{"activation": "swiglu", "balance_bias": false, "beta1": 0.93, "steps": 7499}
Below are experts of layer 2 (counted from 0) of a mixture-of-experts language model. Rows are named gate (a neuron's input weights, with its number), up (a neuron's input weights, with its number), down (a neuron's output weights, with its number) and show model dimensions 128-255. Each number is 128 + 24 x the weight over its row's rms, rounded and kept within 0 to 255. Numbers have three digits each.
Before each expert's rows: a language model's description of what the expert responds to. This comes from a sample of Wikipedia text that the model never trained on.

# expert 58
It responds to: Measurement units after numbers, especially mm and cm, plus table markup rows, apostrophes, slashes and heading marks.
gate0:169102107173110156136132140139146137092140167145146169112116129152129087115090129147136093140150160144138101101108079127136088155101125128129087125145118154119072104157097119146155173110127133126114117091137121062110136114102131121058118115173100132178114112085120126103148123159135137121144107156137141148149139117157125104139119133146120158107129104090107146108151152103144170115182
up0:089165142074110113137114077113127136138119133148098094073112134146134122144169129139122128129114140106139179142116150142150114140166112172138109124115148147128132109105109126113114079137114142144112136123119158121142134118131170118110137118163156128135126129131130093134096153137179114047122130167115133154181106102082136091168150085123131172104093114134156114095137173159143106152155
down0:109147157124134137109131092143162135135138106116127127108094148141096162102141120117105142142149182149121133149123118140176113104164152150163094144129125151115140142095100138101103105108120135045147122096134184098122165098091153126126188153146110118148103119102106082129143165151150101100094131136144124133149121120122114131132134118134099158092126108142124138088152101113140122110099

# expert 65
It responds to: Apostrophes in contractions and possessives, plus inner pieces and second words of compounds, such as fin-ned, Testo-ster-one, executive producers.
gate0:162104146099148135111075128173098128088116137163079120135103145142142096146103076100127152134151092109146109143098103117118101111164162161114123109120110110101172078127103120107128108121154121143131153135142175069109078142085143155119122108109153110168138166121102137153111130150115143108179134126165110111110114138120117109172151108147120154115115108095182112157110164124158115116110
up0:157103181108129122146116125114125150143134091115114153131094144105119110134122123095097128086156128130105095110119101138146150119127142135120135124120141154107154105076142157152128096141115150163121178074100144082156131155158105114092145109130114127166129159105143105135101146163077122142104124164135109106083135118174099137151148090172139128079124110115118103122101117078101181148101
down0:155113102109126113123150122145146159111158123129134127162171137136161152135166116161148130139101085129101101139133144132154121095163120120134108083153129127171149124092126134148130138107149151126163124083157092108103107138127134099087084130087128087104116148185135128135163102134167132146153095140094115118166103149145159151143120119148149064092127161142113148154107139098102087136091

# expert 50
It responds to: Final letters finishing a name or word, such as y in Rocky, plural s, er, man in Postman.
gate0:095118109121119100112159136108128090151129200109144096128153117113133145151113117137143081096143146147107158108114164130122133097147109148167141134181163099164129124140111133078133110124049145168129143162125100117096137122127124147159089138111147131128143153141120153140142103114080108108092126107096099135135107109119096125123093160143129115117135134121093177125106142134109131144173
up0:064130143151071170162068097131148205137141147119153126137119125183098129117133152106114192135182125139118106170124116117152142108076121145100095126160153161139160161138143122182111101107164134118136110133127112126149147124120135133152124141114113117160132142104115097134119160110110127142141144131111127119136160132154150131139089143172120135150107113088148115127135089122132104105109
down0:145159148129092131168150117134108172173140148139081145136130197077101146130162119116113159189126182146133121140151135137134145128134127156129108140160135110050140096164121134088129126129144135170120150079160136087127106127131177132189170154120126141108126157095123129110077158096136139133136086141156122153114117127145141105121135134098144155142135122111131138094146131138114126121102

# expert 62
It responds to: Common given names such as Ali, Alexander and Jean, and middle syllables of foreign personal names, such as Ro-me-u, Naka-bir-a.
gate0:112191155090100122179113148160135162101123080090182134078129142106107110094119120140116126114113177139096112129151084111104140131123136099105146130158119154090137155167146115111105121103160104126145114130106112130108156126158141113149140135162109084134114126124192089135130088129117133120095123153171121107122106109123119139129136160139152122115153157127077120114131085128138092131105
up0:159169144129109151122116115111138159120154127140140103138154116157129131122140107166117116133123108079094109135121070137130111114100125145133129134127132152124156175143167114111125132143136130129094126145153145134159141123117100130149089143161082130144153130120134153100153140137084148154125107139138183135139145157124116117133113096104104124147110129105115100131110103133138165131150
down0:096118098119129127133126149132144115145117167113135149144109151111219182149100193146113090132142131178156131102122169103098157144133098132144142128133104128154106108096090136159152154112138134153130129124122105123100116172131091158097153150096135107139123115148085134120117089115138115111133138086132109103111142119122123128143113119138145102074127118126177125177161122093121095099113

# expert 2
It responds to: Small number words and quantifiers before plural nouns, such as two, three, several, various, plus were/are, month names and city starts like New, Los.
gate0:145143134106136097103166103147140155127111131121113123102142149136111113114113117154117126150145143169163145090142129139122111153103154071141107141124184139129131142139127099130102105154081119106159144086145122123127153068150127113156132126138127091183142136128093120126124141151120117080115139100135153147065090168139128133141155113116123104126167112124158135137054078131141162130159
up0:179137119120141106135090145131118118134143157146083166141097100142138114111137132121158108154128131117148115122146131113143098107097117103107137122169123100120082153121119126128143095130155172113136140118150156102137087147165117125162108103120135120121143176123179146153119158135191086144133103161158131167118118098107121140144098156123094103170130118135046089068137086128124141134120
down0:122122156097143123112168115114166105118143109108132131106109102113097166127136138092066131169112103134195071126107126185149105143159163143160115146112161107102100111093136121155141133169080114110139094152171108118115140108117158152143124152099112103124120140101085135138158119138091126123131091159104141143127106139107173140118097141110136129090109124124094163104126112115145112133135

# expert 19
It responds to: Common nouns for places, buildings and materials after "the" or "a", such as home, town, River, water, building.
gate0:105106147115124095117146160113130138198124128150140138144132131125117086109103110114152111141128144111152111109175131135148121073122114127124103142133109131123124137141151139127087171142140176122079089073098159121115146132111112152089139158124143137156175142112111113146150127113181152135156139148113095138148128144131106094102147163144139071141134154108152118096086123103166122105097
up0:169161169136128090131135077093121134148147125155119119157074133119158109181160083131175094106153114127116158109169112128106123125093084108106125140150097110108130140147110080110120148107129117103113113143106147138135129116145107149172110133123113110158151122121126159149118153117130123146179092112085072149168075137157129144090124148142116098134110164138138107087129126099090133137136
down0:108117135137146165137131146111110107135096122093138106146096136121157124148150132101185147118153109150130160153113122155099104193097091127150109129106140116116134136114136118115142132144133117120120111154088167135153138150092139159127139103130173082134156141146148137108105108120106138160140123155171120104127103134115118143136099147156150126133178122125111113153120145133107123156169

# expert 30
It responds to: Short lowercase pieces that begin a word after a space, hyphen or bracket, often in etymologies or foreign terms, such as ub, ly, ob.
gate0:088097126112169155123082130069145132130108136171143175106112138142105154165160133143082129116117109127178146175105177110127091130123150124101133096120149122111095093146172151168129138130170147105108118153103132130131149133151128127155163129106100149175131153099121069107121090155113114109106122113083126129108135115098093152077147161158101090096121102131125132113114134149123077131168
up0:124106111118118140187115096166137150142144123114124073134135134133177118099143117127076147138146125146174104145157136092136085124152107106104139142085133120131104094124162115155130108135126136136163135124114165143143162156148106118182062095135091145126118123139162128106089114102092153161126145116160137126108092110125104124096139155079184089145120127153095154071100127160144134118082
down0:140159150120122147166107109141142127126148134128116101143099142129214101115067112093140118149148153111129098132115145102093135091133090144152113099160139101122131114117130150154092093145097122142120138103131147122087109097138075139101115108155126105129097129148119098131092170169120146127123151142125140149102140129092140115168170128132198105137119102108118117131096139156160156137132

# expert 61
It responds to: Line breaks, colons and field names in infobox or taxonomy lists, such as Order:, Country:, born, Released.
gate0:138164160103156112124123132140120130102110095129142144153111101131107128138116121113139119090107115141099196090120104139088127136167114089135125154160137121105158149128105137204124122114151117158094146107151105142125156147131147140142115125173184119143158142144153095117126130116144112113138111147148136149148111114125135133161163092151122109120140131107079146166081153112144171077161
up0:137140105150159126088134106139144162141148150123135135109120109161139111134111168157132154117178166104144106089153108133151109127094116134138102166140106110119116137086131167151148123103156141127137096145111119129125106180140135149111115138159081137100154101169158125124147101093139158113154143168120128144132151144131129131127183138107061108166145129098070139204095139106111108157117
down0:129077140121092133160091114150160104100098117160181115128134086108088100118091142142131129123142132112119178119136136156129123137146102149159155188161140134141172094116111141151127112145107108112150141141074119117126159150112114145151105122142145165117135163101122141120086125123162152143119094154139178142093130138130139128145198112131084094148109105149134137078113168125134120116119

# expert 10
It responds to: Sentence-initial adverbs such as Nonetheless, Meanwhile and However, country names in location lines, and colons introducing lists.
gate1:110120150090113145098125151112159111120159174117140093075157134104139104147068128116118153105122114143138127124111121089113153123135142131108147124160104099108119102111124155084109175139110100139139130161109148147119183108115126110143125146124154138099118115168118114108172163118168162118133130119088120158100114162136089120123100125121143108151114129098121166141133158121144109114128
up1:139139151154100134112168159155121133086098163118162125176098124158072105140141139114133094143146154114092141106088182128140134145132126156172151103107113124127106135118134103136114147136080113160161106135101115136110195106147162115150116156108151171109143128123130087110132124087136084162122070164129118077118107103128113114152147145137147108157109142103136156170124114120147113153102
down1:127126090122130158141065123106121102140175156153118094133146127155144125129151077106108117160132080155138119163104152148114133163143151097187114108097108100111140113111116100128099093151157150100148125094137137163110156180092133117145152134158127162096104159170096139120142151136142117105117104128115149116130141136070189134120155131145078134117144118130128159108126102163121121137115

# expert 45
It responds to: Nouns about music and songs, such as music, song, band, plus word-piece middles like pro-mo and paratro-op and words such as such.
gate0:158172143134111093110134128186167098093107169107176143137150105095140149105120149083153119181118163147095153155142111130143129127149111129100130165188176117131155124158136135153125169151145153132144145157109113146150131144151151150148131147133130142113124121104124122150059137168149119108141134124128141121142168125086148166152118116175113116120115106098136159138099161116128136110168
up0:163112118131155164089083146148107101126154149149172134099112131079076186105145165155127178125113145117146124095124127123116124131136127139078149108114137098100120088119140162094117172150098122126145148129081147145136138098075161142158102127123129118139111115158112139144102138156133096110144136153129158124135112117132156125121171154119129133148147112103130089141162162162090134111120
down0:088103105153141135171108154106122109161102099114130155174099140121162122128129077119077090095142108106124166144130163145115129122079098084150140154121128129137087132164116160142124112110158124112108141139126116125162091083108089089113115096091108095125128077130085122149129154119156131097164125118130171172085114105130116128142125123118111083144119116170121121120096130127127069110182

# expert 64
It responds to: Function words linking phrases mid-sentence, such as of, that, in, which, and the word Act in legal titles.
gate1:124131170095142125162158123106118132118147120126158139133199105133143143130134143184119148098127118128133150106131134128120102127118140108174132115136158129139160144149133128162108129130156125144122073119150119131096119181167075113121116125126154096126188118118141134101136148132125116142112154175073100139125161145156104159179114125123103114075168145108129124162121144134135108099067
up1:142155146132178152142108148140104101099099133138086134150138123112120155140138137085159126140104118109118086106158137160150088122113107132117137147145126114106114127128155093110124103116113117177120108139146138161168115099167166069111131157090141165121119107168104078108103109127128150157093145146152106140161132140130111142135095127120156142117168112139085118148198156101119159108151
down1:134112110165160149100112118126129102117138125121095162112132108146121139160148185132123155133122101073126132131101179118090123136149142131116112106103104137110088090173106107112134169112127100133161133086139153149116084111155097136114133126113105090167159123096154144117082139101139142125140158127161134133143131099127100100131140118140098102070155102143107155134102119154140073117120

# expert 57
It responds to: Values in geography infoboxes such as UTC+3:30, sentence-initial He, After, In, and military or place words like War, River, Regiment.
gate0:121140136169157119144102137100137141125154109116141103149073118099137135142128128154131144139176132174167094117111127123148131131137150103143128152154129123101110131161140150122149140206169085158116088098143146153159144143121093147111090131143094115143125142100135104154144149097111163163166110144084138159157128161109136128074135092160097127142114137109101123127178136175118118116134
up0:144106106090086137119120115168115151169099135117091114128139150087132129175117113177163142141137135135077128160111125106064075119076119152140158122193131113158105110136110097123127088088142103099136126109077114162118085085127136132124153127154162158168138083144121145135114120103161114102114131122140096089126138099098077108148098138102147169120146127130137138163131164142116146102133
down0:113107139161173175141148132103119132121117157122124156091152149147136130123137175100153104156121129131116167091147151124124121093108143139115142126136119132152128210130102084118124189133106122095149152150131118144094156142177125145084129144138128088102111150148134143136147146091124170123126144120101192172135115145145113092075127120114120116129131121100141156156177160084133163121163

# expert 31
It responds to: Punctuation and symbols in code, LaTeX, URLs and chemical names, such as &, /, +, plus list dashes in taxonomy boxes.
gate0:140154125109155135110133115132101123140153136130167133103149163162142127133106127109137116086144174151128139097143086120111117146148143166160108121107133116161147076098083133106146148133079143102130105180112176144192113114102165092117138145164165123135107097097109106120144109152140139142092116094110156121132127135128104143112122121115082144139133138146117149156133115144095122118149
up0:117138150108144141082150118105084113112124130136142105129113131135120154151144098118127117074139118140084108124143073099109060112166106155169115109105114102148131133105120144130104110155128135055141169188118150119119126130116135140143163170122115139130122132147079112166110119172143080120129129127174169098105131091129099148127082123119106139090166113170115147168137153157156101095128
down0:121123136144150125139140151106105143104212106097138120116162131105107133139110136104107161110127108118119135103133149174124163121084069108136101086123138132099099142129116114151144086121143119128144129109092120154094100156132096142173172079111130149093132139124169124132098096180122126167156159114134100120099172136128161118151170126125186124142129155113109113167127082105112146169106

# expert 8
It responds to: Word fragments right after a hyphen or inside compounds and names, such as jury-tri, instant-run, 1950s-era, on-site, multi, semi.
gate0:123107110156101132125095153128166089136141077161111135103163114134161089133111142104115130113218143107160125144115122124095139137122106098168130130137144139129167122134097098075131146134160097151141165124109135124108171118115094137147124153151148126133112077178122106123089171114148162118135166127119118130102112151148108149111125143120122160155108137088138158113119130163112150119140
up0:142090144202150107130126150139149094157124113105181113104125148113124181135083109130148131107111164109133110162152124119109143128120103147132146079176097145153134107131118167136128203158096128150116139139108161130130143116138130115148149136141137144156108146113110142177107141131131134126132118145147166134091142171070150160111136119108127120092130111173107110123121112142096158114144
down0:106116142177088098124117173109189105132131108132142115156132145123153139135120131112118105139161132151104111099109117136113140092171109130169092157168116155143132136090104126159117153094142116132127105159118180135111116129157100056137110137104151123122141152173056143161110160162099142110117130108186130148133166144121148157177154118160107134096111133121142185147136159155124112131100

# expert 33
It responds to: Final syllables completing names and compound words, such as -wood, -ton, -ley, -field, -ification, Keil-hack, Nim-oy.
gate0:115107119145140104124127116114122100097117109127100142083134127123085105150128107143150112145092091109129139127120125115132123123146099136120142154120138117078097145143140166133120136104129139171136127135175157147113144142144161115109125099146148108084108094137156148158096142133102113127117158138119143175132181114142117096160105117141126129142057145119089123104176105176144129105142
up0:150087163160136136159091138157124144156164099086126144193126158108132143134135140135148151120141096135109103151147123114136178105120144151105156119087104163131148120129095149117132149097162108155120108113099179122133122131145094114151102149132130134100057117104179124128125119101141127134125138138154152129118097159158151121100127137134126129156144124156117140122177121175180143127096
down0:181106139128119095136094102142106137148142150121175095164140153103165129113120118129134172099133110126106135132109159170124161092063117122088089093099104197129134150140119136127136101084128126159098081142119101135115147147154058145158080163152111154120114110137124090074163108109124112145125129115119140112111155104130193145108119146093159110133142107109116158115140134120148130162101

# expert 21
It responds to: Head nouns after the, a or his in biographies and descriptions, such as politician, family, company, wife, public, line, fuselage.
gate1:145156136134142115140111098144111117122138163162145117104148165094122088088150127129170127156109109114127149119120102128101151138135101099167138104143086129158135115099151106138132133140101119131128123129135138148093126165160105109112068104119155152087117131103141138112128112108114129126084140169144094140135124096152163099098084142117132144112104144133088124146135107139115194170115
up1:151135084138116120167122162072083159139107143143124127132103137096169127133125151146136103140179123118147074145128135168093102107093131148135155091135150092114155108144100178134161106148145150169115111134119113147119123120116143096152101147122100132118100170129101100147138156154085150112159126102126163120132130098115147148090143092101157140094127137116144170138104112117138114115123
down1:112123092139146115165173126163111050151137173109120143146130159122177119118134113087159137125130129101117103141164138102090123113137121093115094121147158137118179089150124125150141142146141129127119108127145144160138134126119119126116120101106102082139104106120097115103157141134151086135129047103082097159131114118118125134111104134073121128139140179107102146129156083145120125104099

# expert 5
It responds to: Sentence subjects and linking words before a verb, such as it, This, he, also, later, plus table pipes and broadsheet-type word pieces.
gate0:096175161155136134144087132114142096093145120120141123128185143154112153172125109123120149074116106130102165102140126132149105092130123118107129141138116093146110133119158148169145124113152132114142110165138099116139131144138098149125142113119123130118131106157174153152124178141106102157122145121135110154090119195141085172158128125141094136134161133106116133163134178158119139089173
up0:196153127108137128160125114122119152150117111155102154125120126119132114119143129141105139165111177109106102151125112115127137102161114115117126123119127126115102140089100135138097130140150159133110128126136074119125114132123155119116132115109112114170154150153096143109127106136117103107162113142158101140114116146135174117147122137093167067114100122143095063110167117142096145116125
down0:119134144117113137156143155063130162146118161100110149117087127164126104104105163118105126089110090139117190147129133155138154175112109171122127115125111170143132131133119129161120148163179156137119135157146151100136121129119107097120131131141138137140157097110143144147129136155052090138126131142156130137144141131138129108113152164141143142099128160114142148148141123180155127123122

# expert 54
It responds to: Country, nationality and state names and years, such as United States, American, India, Ireland, Soviet, 2019, often after in, the, New.
gate1:111093069148093121102098141139160100107155096131110114128150112141150104141151119113170150086111137113202158107079092092157118097080145145168071099135084125114135070140125141144131143153113131138119147139111145175103126151117144141106145148181164080123118119137159120142115127133137125166126133071148131135120141116112144129114110111139160124130150163098121153141121115129139133118115
up1:132140104182111116109110113111160127122107075137163116135096132175136150158139107149107135109140106111145160148105110129121093127085174143110069106127121124159114118122118120129118138106100098110108112159124124125142099101113130157138099162134105108112130123124138150172167146099131138113124123116114102134095153147120141134157174152137148113108111102147092125122132124145100163122110
down1:101156114151125090147123149072195155109145101085138118139081131153138145154123103131105084111124118146121141139104123104127101139084165175136107097147149139123152138133155117127107115110106136086091139126102079131135113116131123139149136143143130144128146134103158142124156138126118112105178144141135143125109113141124128111111162187120151105166091145150103127146098122093090164146068

# expert 22
It responds to: Nouns like country, city, area, United States, and table divider rows, often within music and political articles.
gate0:106153126146148092083135154166113147131114106129157151099129138147132124140148117093117110115134105120117151121101110130069174121153114160112190165174125108101114104124130100149155134136124126128148164132115120121133145154132195118143118098136105088103128102101129107149146127117126157112097094139135144124117104168149113130130110082162109179135127142141137126067111175093089165151129
up0:141128125091155091166115166118124110084101113145159104128169149127090129147145142142121126138131109134105130127102130118152127117104125124164159083135118120101129093127169110106160096146174116140120115152170132122103126102109125080135160114133148149110105069109113108124116132093125087108150130170142095147127110114120139069159111135150150115121185130097119101104081097149153138133143
down0:157150179157151137087159122143121123145089132115126123082131170138077107143153121168126189155115118148148131157101146166174094085159130145172138118123128121113119095130117139095101142107122125129161144117129163164103133117114143118104106108102142095110129164152188110134150142132109109075122119125113118152144091120125141091121158131107099102115103141134076118137139177153164129114127

# expert 25
It responds to: Hyphens, spaces and short name pieces, mostly in lists and foreign names, such as "-" list bullets, Arab, Ya, UTC offsets.
gate0:115158140155168143140128082129081139123159152068152147143131107106154135133130132140106125121116146162142124077152166089137132180156162097145122125124120147133092171131098125138136148119102172103132099106131140123145177113152148135123113138147106121134132143140132142169131135138064122138158157125131128155167178130142133181104104138138135137116115115112130096092096124109150125121108
up0:119134157129123105130102126119125188171109175102100107134131156146129110112142100133165107147132127132123141157165122137097132160129150108080113128150159122105108087100110113127128144122071125180096111110136135148105130132141127109144107121110105122133115160104097111077115113151154131125193143144152108135134125129114132105082107129133117127132059106131152141155118100134185126105158
down0:106136132105122142151115143109140189135138129166140142145112157145167069108090150110156119160157135133095112199132084175146091093144125152113106117160123133115123134139121131095122130158096141148134098095130158150154096103083121132147136115119145148137150142134138167096095082144121125132115109095084166168124131140165113098109132107113092164138145137135135143141099164135135123112137